config.yaml
moe_layers: [1, 2, 3, 4, 5, 6, 7, 8, 9, 10, 11, 12, 13, 14, 15, 16, 17, 18]
routed_scale: 0.5
batch_tokens: 131072
Below are experts of layer 8 (counted from 0) of a mixture-of-experts language model. Rows are named router (the router's row for the expert), up (a neuron's input weights, with its number) and show model dimensions 256-383. Each number is 128 + 24 x the weight over its row's rms, rounded and kept within 0 to 255.
After each expert's rows: a language model's description of what the expert responds to; "comes after" lists some tokens at least twice as common just before its tokens as in all text. This comes from a sample of Wikipedia text that the model never trained on. Tokens count by the router's weight.

# expert 42
router [ 77 163 160 142 132 131 120 118 144 110 130 131 142 144 139 111 128 148 115 164 147 127 139 135 133 118 138 140 147 159 124 167 127 113 140 130 123 141 102 144 128 122 136 161 145 138  90 176 105 139 128 163 123 156 138 105 106 155 115 159  91 118 133 116 107 137 134 166 105 101  99 140 121 115 152 144 129 137 153 100 109  92 190 130 135  98 115 148 115 127  92  94 124  96  92 124 124 137 102 139 101 134 129  83 118 118  81 138 120 107 117 108 109 155 158  90 125 107 188 158  98 140 102 145 123 168  94 144]
up0 [117 100 119 146  78 110 136 108 126 128 184 100 119 119 102 119 141 155 141 115 145 131 115 171 112 104 160 117 131 148 119 151 130  98 118 148 143 118 150 174  95 167 138 109 105 134 101 133 136 141 149 157 132 143 149 122 124 110  97 128 149 146 159 142 141 128  92 111 168 147 134 132 130 159 144 107 127 141 152 115 141 116 133 142 101  96 142 173  97 210 179 132  97 132 125 127 101 106  77  98  56 119 132 117  96 110 112 126 126 123 120 167  96  95 183  97 132  82 156 149 126 125 127 154 124 158 140 106]
Line breaks, dashes and year digits in infobox fields and date ranges, such as Founded: 1933, Formation: 1889, °N coordinates, ISBN.
comes after: "\n", " ", "–", "-", "°", "′"

# expert 25
router [131 115 128 117 114 112 149 100 111 114 171 155 123 133 125 118 111 105 127 133 112 150  97 123 188 140 111 128 121 126  80 139 132 130 113 161 142 114 165 135 131 145 150 131 140 129 109 119 130 130 151 118 118  99 118 138 103 140 131 150 129 117 131 188 117 153 131 118 140 135 161  99 125  94 150  84 147 132 132 119 122  95 147 140 138 122 185 112 149 107 123 146 112 104  91 102 121 133 136 130 153 127 104 107 161 130 158 137 141 124 121 121 145 117  81 160 150 120 141 130 111 125 155 112 173 125 125 130]
up0 [157 138 138 190  81  82 137 134 135 101 133 146 121 121 137 138 134 115 133 155  98 147 104 138 148 157  78 161 109  47 114 104 110 111 171 115 169 163 125 157 105 104 126 115 117 103 112 163 136 135 115 152 131 109 122 109 156 127 152 105 139 149 154 161 150 121 157 138 117  97 142 134  99 106 168 148 158 141 107 117 104  89 137 137 157 111 153 144 122 158 133 119 128 128 123  49  91 128 127 136 163  84  83  90 113 166 150 118 140 139 136 114 112 115 126 127 158 110 145 126 115 123 140 144 129 130  59 137]
Head nouns for groups, institutions and officials after the, a or his, such as company, family, government, School, Minister.
comes after: " the", " a", " The", "'s", " his", "The"

# expert 8
router [123  79 111 137  96 113 136 133 161 109  89 130 151 181 143 144 117 119 169 140  95 144 108 150 107 122 183 148 145 120  87 147 127 130 148 145 145 172 125 134 128 161 133 106  97  96 114 130 169 157 150 122  93 152 128 130 120  89  98 130 132 106 145 109 137 151 120 114 121 120 121 119 124  82 144 173 113 101 117  87  99 123  88 127 125 107 162  98 182 192 115 147 101 124 136  84 145 122 133 152 149 105 137  86 132 159 178  89 130 140 119 149 111 139 172 110 130 183 143 106 142  79  70 150 121 149  97 144]
up0 [125 116 127 112 103 170 139 112 149 147 143 122 121 163  96 105 122 144 159 163 101  96 161 152 139 125 131 151 128 115  72 123 149 109 166 105 130 149 106 159 117 118 104  82  76  74 133 127 110 131 156 132  97 129 158 127 118 114 162 135 107  87 132 150 160 135  90 141 159  87 176 134 162 137 142 138 128 149 139 138 112 141 124 126 116 103 125 128 174 128  83 129 131 106 127 107 167 176  83 138 154  86 141 146 101 123 134 112 142  96 146 118  84 145 146  97 130 121 139  85  96  77 123 123 108 159  88 136]
Pieces of Japanese and other foreign personal names and table separators in sports rosters, results and credits tables, e.g. Narumiya, Tanimura.
comes after: "20", " |", ".", "19", "–", "ō"

# expert 17
router [ 83 115 119 130 119 140 148 108 142 158 138  98 149 109 114 170 133 113 163 136 120  86 143 126 156 105 168 153 120  82 119 136  88 151 142 176 163  76 172 126 118 129 168 101 162 133 141 129 115 129 127 119 122 110  90 124  42 143 122 141 131 156 139 144 155 137 117 124 139 147 132 135 112 125  72 146 107 136 157 118 103 115 108 153 100  99 140 111 135  85 130  97 117 117 115 135 133 114 177 144 101 102 130 110 130 146 129 127 132 129 138 103 141 133 141 122 131 129 165 116  92 117 129 150 120 154 121 123]
up0 [150 142 154 119 132 118 141 129 119 138 127 146 148 155 138 139 101 117 120 129  94 104 151 123 126 127 138 170 109 128 152 145 108 123 140 152 122  98 137 120 118 136 117 142 143  74 123 123 155 108 143 161 128  97 104 156  75  76 124 135 121 141 134 129 168 104 152 103 129  92 104  83  86  99 150 124 157 127 146 139 131 154 167 158 120 123 100 121 142 142 155 145 162 107 127 116 152  90 122 160 122 143 135  79 161 114 139 122 102 145 124 157 143 141 157 118 134 124 128 118 142 120 116 134 154 150 103 112]
Conjunctions and relative words joining clauses or names, such as and, which, who, when, but, plus table-cell bars between names.
comes after: ",", " and", ")", "),", " However", " well"

# expert 19
router [135 115 127  98 115  96 165 130 122 132 145  48 108 124 149 151 113 114 116 142 129 159 124 115 139 135 181 183 125 154 131 109 151 134 127 126 138 146 152 149 116 153 118 102 155 134 109 103 169 161 126 146  97  95 113 141  94  92 129 122 136  97  72 133 140 130 106  91 137 120 166 131 138  93  95  90 136 110 172 114 139 123  75 136 122 110 141 132 112 167 123 135 143 111 142  95  95 163 134 124  79 136 123 149 115 174 114 114 114 115 150 116 122 125 173 149 138 154 180 121 122 125  88 115 138 159 138 114]
up0 [108 100 136 104 116 143 183 150 121 142 130 123  72 132  94 136 102  94 149 140 106 108 153 142 182 136 140 169 120 119 155 107 148 117 148 148 133 108  82 108  99 108 127 116 140 125  79 124 122 118 153 143 150  83 106 150 117 108 137  98  82 149 119 155 123 127  88 122 114 132 176 119  95  89 144 115 174 136 162 156 118 135 123 180 114  97 101 164 137 140 102 104 115 166 145  98 115 167 120 183  95 138  94 106 126 150 120  94  78  77 149  88 157 120 126  87 102 132 130 133 101 123 134 135 126 155  96 119]
Pipes, semicolons and spaces between numbers in sports tables and score lists, plus unit words like minutes, hours, hp, -yard.
comes after: "2", "0", "3", "1", ";", "4"

# expert 36
router [110 126 118 109 151 140 177 124 119 100 143 128  98 147 148 115 127 112 134 114 113 123  78 147  95 100 124 150  80 101 101 151 164 148 126 172 131 146 109 106 104 127 135 148 121 104 106 124 119 136 138 120 123 105 143 124 120 141 125 134  97 147 109  92 106  79 118 123 118 142 180 119  93 108 150 110 140 123 145 148 138  93 117 125 145 101 151 109  96 104 162 136 127 140  99 120 124 138 108 163 158 121 128 133 151 157 103  48 159 108 130 114 128 134 119 158 111 150 156 131  86 134 114 118 113 171 119 124]
up0 [136 136 131 135 102 142 119 110 160 166 115 106 132 164 126 131  98 121 120 132 142 160  79 139  98 117 154 123 156 104 111 163 151 133 110 104 142 142 154 107 132 140  90 114 150 131  92 113 118 142 157  87 133  79  98  74  99  90 117 108 106 143 136 123 163  88 117 154 142 157 131 106  86 160 114  70 112 129 161 133 135  70 120 137 163 138 118 126 156 158 191 131 167 153 125  73 110 111 151 140 101  98  49 146 141 138 112 115 131 140 162 172  97 140 124 117 141 117 113 152 139 117 179 147 152 181  97 132]
Prepositions introducing dates, periods or places, such as in 1977, from 73 to 74, during, since, between, throughout.
comes after: " in", " |\n", " from", " In", "In", ".\n\n"

# expert 3
router [114 131 147 123 114 120 154 121 107 199 143 115 157 174 115 101  78  86 140 145 101 121 119  68 150  98 118 138 140 155  99 146 124 108 115 116 166 107 134 112  95 156 156 107 148 123 122 157 150 160 143 134 120  92 110 165 105  72 100 181  65 165 151 149 120 116 135 116 108 108 134 159 114 125 142 106 140 107 151 106 141 112 114 136  91 107 120 121 113 153 136 140 135 185 148 120 127 123 122 155 125 106 157 150 128 169 138 110 133 102 171 137  95 136 125 138 137 126 131 135 122 120 121 134 129 193 113 126]
up0 [170 131 113 109 179 102 113 116 137 178 141 118 153 150 137 142 182  80 135 144 128  97 118 123 173 139 127 154 123 169 114 138 127 119 162 124 165 114 147 143 158 158 130 116 152 126 121 131  91 158 123 148 111 114 132 127 120 132 136 199 166 119 137 114  94  87  97  97 132 128 126 144 122 134  99 121 142 128 100 164  90 114  89 169 123 113  93 114  91 117 147 150 142 143 125 124 105 167 112 146 124 141 100 122 145 155  85  71 111 121 113 125 116 115 115 110 132 109 131 134 143 132 108 148 107 131  82 136]
Commas in running text and thousands separators in numbers (10,000), plus opening quotes, closing '",' marks and decimal points in tables.
comes after: ".", ",", "1", "2", "3", "5"

# expert 54
router [108 114 135  90 100 136 107 114 131 104 158 146 172 128 120 124  87 117 106  95 146  81 114 108 144 123 183 133 141 147 145 149 162 138 108 118 129 130 115  79 132 129  89 114 120 111  99 127 133 118 143 156 185 176 131 122 113 110 131 161  94 177 124 126 113 162 134 123 126 113 152 144 135 131 119 121 153  95 130 106 145 139 143 158 109 117 139 125 126 110 144 101 165  77 107 146 116 144 108 153 105 130 125 139 122 102 125 139 123 131  98 146 109 105 147 117 119 108 156 117 149 157  98 110 116 130 105  99]
up0 [103 136 165 133 174 135 126 143  72  89 162 145 169 125 120 152 145 113 134 121 130 118 115 122  97 110 149  92  98 156 115 193 152 121 154 154 127 128 147 128 110 103  80  92  95 106 131  88  93 134 126 133 110 141 108 129 129  94 115 151 143 120 171 127 113 133 113  81 101 113 146 150 114  87  81 121 150 136 135  59 136 112  90 126  82  67 170 131 141 124 153 113 181  99 123 106 118 118 166 116 104 126  85  84 128 143 114 121 134 101 122 157 151 135 163 107 157 132 127  93 116 102 119 138 145 153 133  72]
Paragraph and section breaks closing infobox entries or paragraphs, especially after Website: lines, sentence-final periods, and before new headings.
comes after: "\n", "-", "\n\n", ":", ")\n", "20"

# expert 30
router [ 84 103 116 115  80 174 131  82 156 160 133 147 134 120 139 173 130 156 115 143  99 102 156 170  74  99 137 158 136 140 106 147 177 144 124 133 128 152 140 155 134 147 149 122 116 120 151 111 105 115 130 100  87 159 130 122 107 119  98 132 146  89 131 118 123 129 135  91 127 107 139 107  88 135 143 137 130 144 149 157 116 128 122 116  64  97 130 139 101 147 156 128 189 116 130  90 143 115 114 158 116 108 114 144 151 157 116  88 150 112 171 129 106 136 162 118  95 108 128 123 127 123 136 169 104 144 118 126]
up0 [117 128 177 178 103 121 108 157 155 151 124 134 131 148 104 130 152 110 108 137 174 107 114 168 113 124 165 150 128 123 136 142 152  99 116 140 142 161 133 102 138 159 148 108  92  97 134 123 135 115 155  88 169 109 132 130  88 193 155 134 155 152 122 110  90 152 133 136 105 181 128 138  91  81  83 111 150 132 112 125 100 149 150 123 124 138 122 127 146  92 160 119 192 151 140 119 154 109 113 140 148 149  87 133 162 149 103  99 139 129 150 150 118 148 175 140 111 148 159  95 109  98 158 163 146 148 104 160]
Numbers and blank cells in sports results and stats tables, like game scores 10–1, season records, goals, yards, and climate figures.
comes after: " |", " ", " (", ":", "|", ";"

# expert 18
router [ 98 124 153 128 145 142 139 103 184 136 153 134 156 141 121 124 129 138 135 150 133 113  95 117  89  99 115 155 190 105 123 181 170 124 151 130 143 162 127 172 148 139 127 145 118 108 100 149 110 110 138 102 103 105 118  76 139 113 114 135 116 175 139 140 131  81 149 160 148 122 180 138 122  97 134 143 151 134 120 135 117 110 161 125 120 141 113  95  97 166 120 135 147  92 137 112 141  85 135 144  74 112 120 142 151 150 111 141 123 136 118 119 100 158 151 113 136 158 135 142 108 115 112 130 136 133 114 137]
up0 [137 118 120 117 115 180 146 108 145 114 124 139 123 121 140 156 125 147 126  93 137  96 128 139 156 109 101 153 112  91 152 124 105 113 126 132 137 119 114 146 135 100 128 131 108 128 102 115 112 149 118 144 133 128 131 108 120  99 109 123  97 110 132 125 146 120 140 149 150 119 133 140 155  97  92 136 180 130 113 162  92 177 140 144 100 105 116  88 114 134 135 106 155 111 113 124  77 122 138 152 134 159  89  96 174 107  78 132  85  96 177 123 119 120 138 109 117 153 126 108 108 127 151 139  80 139 116 156]
First pieces of split words such as be(ached), d(ipping), f, ex, and blank or opening-parenthesis cells in election and ship tables.
comes after: " |", " (", "|", ":", "°N", " /"

# expert 34
router [133 149 155 151 124  87 194 112 151 108 129 106 161 133  87 150 132 130 114 212 110 135 121 153 134  84  95 133 135 101 100 185 129  90 124 151 122 126  88 173 137 157 139 138 110 104  94 122 123 160 126 112 129 154 129 143 103 171 158 151 125  92 147 138 122 136 127 133  94 115 120 175 134  94 135 114 151 134 151 127 164 108 140 143  89 142 143  88 155 123 109 137 105 133 104 113 143 126  82 113 115  99 106  94 149 141 115 120 114 134 133 144 139 160 126 132 142 173 123 100 125 109 117 134  93 108  78 169]
up0 [135 138 128  95 139 134  98 141 120 176 109  89 112 139 153 109 147 114 120 174 107 118 125  82 125 148 108 123 150 132 105 149 134 145 125 116 103 117 120 151 124 130 130  99 100 121 118 120 129 138 118 127 120 154 141  90  95 128 129 158 116 124 158 108 158 150  97  93 151 120 111 111 138 127 136 110 156 144 146 118 169 161 116 117 115  91 130  82 121 147 183 126 145  87 138  97 161 126 150 109 113 130 119 131 174 119 113 141  98 136 102 116 122 102 139  99 143 115  90  98 144 141  36 117 129 126  96 148]
First pieces of proper names and titles in historical narrative, such as Fort, Don, King, Raj, Khan, Battle, campaign.
comes after: " of", " the", " and", " in", ":", "="

# expert 38
router [114 142 170  92 148 141 136 121  89 125 117  93 141 177 156 137  88 134 148 158 163 146  96 120  98  86 116 123  97 146 133 129 125 111 149 114 191 136 115  84  94 141 154 133 130 153 123 142 132 111 137 137 131 111 121 137 118 152 144 182 126 106 151 130 115 134 152 111 168  82 125 132  75 124 151 112 142 102 144  71 119  94 107 149 129 107 147  96 123 133 112 121 136 131 162 120  98 123 132 128  94 124 159 137 110 148 142  60 115  77 124 169 140 134 126 131 139 143 145 132 121 141 102 164 162 160  98  93]
up0 [113 115 152 109 106 160 101 144 146 112 107  59 142 152 115 130  94 140 135 113 134 103 157 132 117 110 157 150 121 156 118  93 177 115 142 123 139 136 121 103 142  91 113 157 107 142 127 100 117 102 139 134 140  65 113 153 167 144 162 148 141 120 120 144 160 107 120 119 138 120 136 114 128  73 114  87 115 109 162 104 125 166  98 102 144 150 128 123 103  81 157 130  85 170 131 120 120 117 127  93 142 118 173 109 117 138 122 111 150 126 170 162 143 113 115 156 131 109 108 148 123 133 130  90 135 121 161  83]
Month names and the comma or space after a day number in dates like April 16, 1807, plus before and until.
comes after: " ", " March", " June", " January", " May", "19"

# expert 51
router [106 148 152 124 108 136 133 139 136 156 104 121 129 146 155 136 118  91 152 118 111 144 121 149  92  86 163 164  93 134 128 153 134 157 135 123 152 115 145 114 151 151 141 103 147 112 130 132 153 138 151 133 132  98 140  95 122 111  80 145 146 136 133 136 155 130 160 117  93 140 102 105  85 145  84 125 151 131  98  76  82 151 163 134 138 139 147 115 144 116 115 142 208 133 126 115 149 146 128 117 149 125 145 146 168 147 145  84 140 105 154 121  92 144 144 150 121 143 111  97 117 119 155 105 152 146 116 161]
up0 [ 84 133 122 144 106  93 137  90 173  95 153 144 106 157 142 139 107 120 137 134 145 124 133 147 141 115 102 138  90 143 155 118 144 124 127 144 145 126 134 116 119 127 146 142 125 124 130 124 115 128 161 151 124 100 113 124 129 143 127 130 144 168 113 122  94 134 139 158 113 111 143 148 154 147 109 124 127 154 108 114 114 126 143 100  99 101 113 117 109  98 130 151 170 111 124 151 166  97  74 103 150 156 104 154 152  97  94 153  93 116 116  91  91 116 127 117 146 115 111 134  83 143 136 113  98 133  94  94]
Pipes, spaces and words in Olympic, championship and tournament results tables and medal text: medal, Championships, hurdles, in Beijing.
comes after: " |", " |\n", "|", "20", " m", " Championships"

# expert 5
router [118 104 145  77  95 104 162 102 108 159 121 108 140 178 170 128  95 148 136 165  82 156 112 162 143 134 140 157 161  92 107 188 151 125 107 116 137 107 103  93 134 145  95 138 132  96 104 104  85 145 154 165  93 145 140 116 109 121 136 132 120 106 178 104 132 122 179 130 132 119 135 111  95 136 110 145 116 140 118 121 159 117 103 154  82 130 145 108 124 131 135  74 132 117 127 111 105 154 135 142 139 108 115 120 135 109 152 109  91 117 182 131 127 101 169 105 171 104 131 119  96 127 156 132 155 144 131  86]
up0 [149 151 123 161 135  92  95 140 127 166 152 129 126 137 168 108 125 110 162 155 125 142 138  98 156  76 111 143 137 126  91 112 156 122 148 120 173 147 110 101 141 137 117 187  93 122  99 104 108 148 144 167 121 133 121 131  99 140 121 164 149  91  84 161 128 141 171 142 138 114  93 168 117  88 106  96 166 126 175  98 133 137 105  96 109 114 177 130  94 154 119 133 155 117 122 106 107 103 120 159 118 132 101 109 147 119 112 145 129 135  90 119 142 174 131 137 133 142  97 138 100 152 123 108 159 178 133 133]
Number pieces and spaces inside dates, scores, ranges and model codes, such as Blink-182, 27–3, 0-6-0, November 2010.
comes after: " ", "–", "6", "/", "10", "3"

# expert 59
router [131 180 145 154 148 152 172 125 140 141 132 114 115 124 171 149  80 136 115 118 136 102 135 152 123 119 126 135 185  94 119 156 146 139 151 146 125 162 111 103  92 107 140 130 121 144  72 124 177 157 164 137 132 104 127 172 108 153 152 111 108 166 135 135 131 129 170 111 146 123 151 116 111 147 124 118 128 137 137 123 115 140  87 127 127 107 141 127 167 147  78  46 108 140 108 116 141 115 160 113  97 117 124 111 124 160  62 120 141 128 157 152 107 167 128 152 134 142 183 135 153 151 130 151 188 160 149 118]
up0 [151 125 122  89 141 125 158 138 120 134 120 144 147  99 172 178 132 112 105 162 106 139 117 135 147 141 136 127  76 187 142 133 123 116 150 136 112  92  99 136 151 109 123 148 163 144 100  84 155 134 130 191  77 138 118 141 112  93 122 116 171  92 171 107 145 187 142 136 128 136 122 154 119 122 121 164 126 122 136 123 148 145 133  97 126 130 155 160 135 138 170 156 124 207 142 134 112 168 182 141 111 135 149 120  92 151 119 111 133 115 145 141 112 132 121 146 160  91 126 126 123 169 109 140 115 161 161 112]
Articles and possessive determiners before a noun phrase, mostly the, The, his, its, their, this, often after prepositions.
comes after: " of", " in", ".", " to", " for", " on"

# expert 53
router [125 167 138 124 105 120 141 131 169 155 118 147 128 130 162 123 126  98 124 126 108 129 143 157 115 105 125 138 170 148 112 143 134 170 156 146 125 146  99 116 118 128 120 116 148  96 147 136 106 153 118  97  94 153  87 106 109 138  82 160 113 139 135 114 135  85 133 132 110 135 115  94  88 174  98  85 125 101 171  96  83 144 139 190  99 155 129 138 157 113  74 141 177 153 117 133 106 170 112 131 116  77 125 117 125 202 155 119 114  95 107 104 114 121 145 126 147 110 122 148  78 106 136 110 150 136 154 115]
up0 [ 97 143  93  88 108 126 106 179 105 156 145  97 172 121 157 100  94 124 155 100 111 142 126 119  94  77  86 117 146 113  66  99 136 148 163 160 144 126 175  92 120 123 138 103 140 110  90 161 117  93 125 143 134 104 154 115 122  95 102 147  99 146  91 107 133 135 134 123 119 130 105 108 121 111 152 149 163 116 148  92  99 147 137 138 101 124 129 121 161 149 108 160 162 111 122 131 106 128 123 159 110 119 123 118 162 180 139 112 133 130 118 145 131 118 126  93 129 125 118 103 116 158 125 129 105  79 133 173]
Numbers, medal and event words in sports and measurement contexts, such as 4 × 400 m, Bronze, Track and field, High.
comes after: " ", " (", ":", "1", "10", "^{"

# expert 39
router [117 171 172 132 103 130  96 143 130  85 148 120 149 148 127 127 127 140 132 132  93 143 138 153 162  88 118 148 116 131 121 128 162 132 126 120 109 108 123  89 134 146 203 115 115 150 115 110 162 141 134  75 136 130 107 160 132 117 134 130 109  74 137  99 124 117 142 106 150 129 141 129  73  82 139 114 115 141 126 106 175 107 111 136 133 124 116 102 103 140 133  95 168 169 174 111 143 151 133 160 116  84 148  81 109 172 157 113 158 104 132  78 104 117 117 114 138 111 179 149 130 112  93 173 153  89  99 108]
up0 [139 140 138 157 100 125 151 152 157 164 169 157 147 106 125 170 120 140 138 162 113 115  99 125 167 166 126 182 165  84 132 114 175 158 108 106 146 140 150  92 145 121 167 117 128 169 121 139 169 112 155 133 108 178 131 147  95 169 137 120 104 121 120 113  98 166 120 120 150 159 121 144  78 125  93  93 152 112 122 109  51 117 147 142 132 118 129 103 122 125 128 120 124 175 166 148 166 129 130 169 142 112 119  89 155 193 116 115 114 143 117 100 137 145  91 119 115 170 130 133 119 127 120 139 132 101 135 128]
Spaces and pipes opening cells in squad and filmography tables before numbers or years, plus negation and contrast words: not, never, instead, others.
comes after: "|", " \"", " (", "–", " and", "-"

# expert 22
router [129  95 169 170 107  97 143 124 147 150 104 139 110 137 143 140 112 144 170 129 146 179 121 127 137 107 118 148 103 115  54 124 170 154 123 142 147 123 125  53 148 132 160 159 154 117 121 146 168 139 141 132 130 131 108 150  93 141  87 150 125  94 121  99 119 141 187 124 125 156 132 171  96 152 127 142 143 146  88 129 144  65 105 151 121 115 126 118 136 145  84 106 162 172 121 134 148 108 127 183  93 116 103  95  98 118 139 108 126 107 192 132 112 159 157 130 131 159 120 146 147  90 123 118 150 145 124 146]
up0 [129 131 127 138 107  98  93 105 153 147 125 159 162 100  93 116 115 151 109 128 146  75 156 136 146  79 107 129 116 170  85  79 135 133 164 131 110 111 115 100 129 136 160 154 165 120 112 116 135 165 124 129 131 117 114 154 129 131 111 105 116  77 113 113 108 185 148 119 168 150 146 120 111 130 122 120 130 156 125 151 103 121 138 178 112 109 131 119 103  97 112 114 177 123  98 123 135 141 111 147  91 147 144  92 118 180 152 136 160 105 161 114 106 124  97 142 149 117 170 110 117 161 154 142  93 101  80 161]
Years and legal or contract terms in sports-career and news prose, such as signing a contract, breach of, trial, In 2024.
comes after: "20", " the", " to", " a", " for", " on"

# expert 10
router [115 115 148  99  72 115 117 110 159 120 112  74 107 184 114 171  96 137 137 161 134 135 102 116 140 113 127 137 103 126 118 146 161 107 124 133 120 125 121 150 111 153 151 162 112  90 126 160 101 116 112 128 147 123 116 128 129 167 121 110 141 114 111 149 111 124 171 125 132 137 110 124 105  73 142 107 188 114 154 121 152 117 118 138 120 167 127  78 108 140 117 153  95 145 160 137  85 148 119 103 155  51 114 109 124 157 113 146  78 128 157 108 133 183 149 166 138 158 166 137 124  96 129 142 118 128 138 139]
up0 [127 178 150 162 106 119 186 132  98 119 134 146 140 100 129 135 117 132 119 183 141 168  94 132 131 107 149 122 104 139 126 104 141 150 167 144  93 175 129 108 144 134 122 130 142 146 140 131 117 134 132 123 107 144 105 159 112 179 153 140 114 115 102 118 142 120 139  98 143 118 116 129 108 134  98 105 159 138 124  87  88 100 113 122 124 144 135 105 140 162  95 112  99 141 129 113 123 104 180 120 118 123 146 117 152 163 103 129 108 130 125  99 119 139 146 168  88 121 153 115 123 148 117 127 123 137 142 130]
Country, city and region names and nationality adjectives, usually after the, of or in, such as Hungary, Damascus, German, Polish.
comes after: " the", " of", " in", ":", " South", "z"

# expert 40
router [123 139 192 136 113 113 140 114  88 122 140 139 176 138 179 126 124 105 136 139 106 147 100 139 143 100 104 170 132 107 149 117 122 137 123 127 129 121  93  89 110 170 136  95 110 122  96 146 123 143 129 138 139 104 104 161 129 124 101 173 123 114 161  74 141  98 168 159 164 153 115  91 122 137 123 148 100 115 126 109 116 120  97 142  72 127 173 134  79 117 149 102 135  99 142  48 159 150 148 179 124 101 125  68 159 127 106 127 124 146 118 132 137 109 163 105 151 102 182 157 115 134 107 141 138 151 154  92]
up0 [121 169 122 183 148 161 121 151 110 108 138 168 152  75 131 155 124 110 158 184 153 137 140  86 136 115 137 155 152  94 116 125 142 141 108  93 105 124  94 143 149 110 136 118 142 181 108 169 120 105 108 114 132 105 106 147 141 163 146 121 137 121 166 140 126 120  87 128 123 135 153 161 142 120 123 150 136 160  99 156 156 150 163 165 130 113 106 131 163 100 151 140 100 128 108 123 142 147 166 125 198 116 150 107 119 147 137 119 122 125 170 106 108 152 128 164 108 168 141 115 122 114 105 160 105 133 111 159]
Line breaks and year starts in credit lists, tracklists and tables, such as after drums, vocals, Narrator, or 19 in table rows.
comes after: " ", "|", " (", " vocals", "18", " Season"

# expert 49
router [149 139 125 142 111 138 116  93 144 188 133 132 160 116 166 165 136  87 117 172 118 134 127  86 128 139 149 142 112 163 121 158 112 147  98 138 134 132 117 106 130 180 126  93 127 142 153 134 122 148 127 110 120  79  87  92 118 149 138 176 138 156 107 141 126 125 144 104 100 132 132 168  87 136  87 117 186 110 124 124 100 117  95 125 123 130 164 118  96 150 140 113 141 127 118 134 139 160 146 127 127  99 135 146  78 128 130 104 119 129 184 132 131 166 122 118 114 138 117 160  99 145 116 137 134 151 115 145]
up0 [103 119 121 128 107 123 135 121  90 141 112 113 151 122 113 190  97 140 107 154 119 145 139 113 149 125 131 141 125 192 163 147 167 151 132 131 115 162 139 121 102 166 128 107 125 180 160 131 131 155 161  92 132  84 151 104 141 171 137 112 168 160 124 119 103 115 150 112 119 133 143 128 117 123 135 132 152 139 156 102 110 120 152 154 137 105 162 100  79  74 133 123 138  97 127 176 170 151 130  86  97  93 116 153 107  81 126 103 123 102 152 103 132 145 105 149 121 140 178 129  99 110 160 122 109 138 121 169]
Digits and three-letter country or position codes inside sports tables and result lists, such as USA, FRA, AUS, MF, 0.
comes after: " |", " ", "–", "0", "1", ";"

# expert 2
router [149 128 165 135 139 131 152 105 113 152 131  75 111 138 131 138 140 118 129 143 131 122  77 136 131  76 180 124 150 156  93 115 147  98 125 130 117  94 105 119 146 171 160 123 136 152 110 140 110 139 135 121 140 115 152 131  91 143 140  88 117 115 109 150 131 158 124 112 130 113 125 151 134 137 138 137 120 123 140 141 123 163  63 134 114 129 109 128 106 112 101 124 105 127  88  82 136 124 139 158 121 113 141 122 138 145 138  95 105 117 183 116 127  97 132 145 127 139 167 107 117 128  82 104 121 175 115 154]
up0 [135 114 138 107 118 159 138 143 132 117  91  93  90 147 188 104 112 101 124 117 142 107 158  87 108 126 133 155 133 133 102  92 154 114 128  96 133 117 139 112 125 153 132 131 148 104  97 124  88 126 140 118 126 118 107  74 131 134 150 139 132 132  95 136 120 133 119 134 195 125  92  85 122 117 134 131 174  92 127 107  94 123 158 120 120 124 111 153  78  74  84  66 105 117  99  91 129  96 146 145  96 109 110 131 123 123 135 129  94 112 135 112  96 124 107  99  97 163 141 151 132 131 135 125 144  70 105 124]
Digits and number pieces in census figures, money, percentages and score tables, plus words like million, billion, households.
comes after: " ", ".", ",", "0", "00", " $"

# expert 46
router [131 134 128  92 116 132 145 119  90 165 120  71 119 138 157 100 112 116 118 158 103 147 100 103 138 109 160 128 116 183  84 134 149 152 143  66 177 122  91 122 128 153 126 155 134 161  87 111  96 138  98 138  96 131  97 163 117 149 135 138 118 148  98 115 171 119 112 144 117 117 131 157 115 111 127 118 147 127 129  99 127 113 127 126 123 106 140 144 117 133 111 132 131 142 153 121  97 129 156 185  60  90 151  96 113 161 164 129 115 123 160 133 119 134  92  88 165 123 133 125  98  66  76 100 134 122 139  74]
up0 [107 103 150 143 100 159 149 138 107  82 124  90 130 145 103 108  94 116 107 112 130 137 154 115 119 131 132 122 139 144  98 125 134 131 112 109 118 111 114 122 115 144 114 108 135 131 119 113  89 138 170 125 138 131 115 115 140 156 170  89 161 115 165 149 118 124 104 165 121 143 130 112 161 110 141 123 138 148 114 146 135 123 134 123 144 101 139 151 112  64 140  91 139 166  85  97  95 108 159  97 156  92 125 129 143 166 137 145 135 126 144 113 140 132 133 139 108 126 114 124 112 128  96 179 154 187 123  97]
Year endings and time-period words, such as 1990s, 19-95, recent decades, years, century, season, period.
comes after: "20", "19", "18", " the", "–", "th"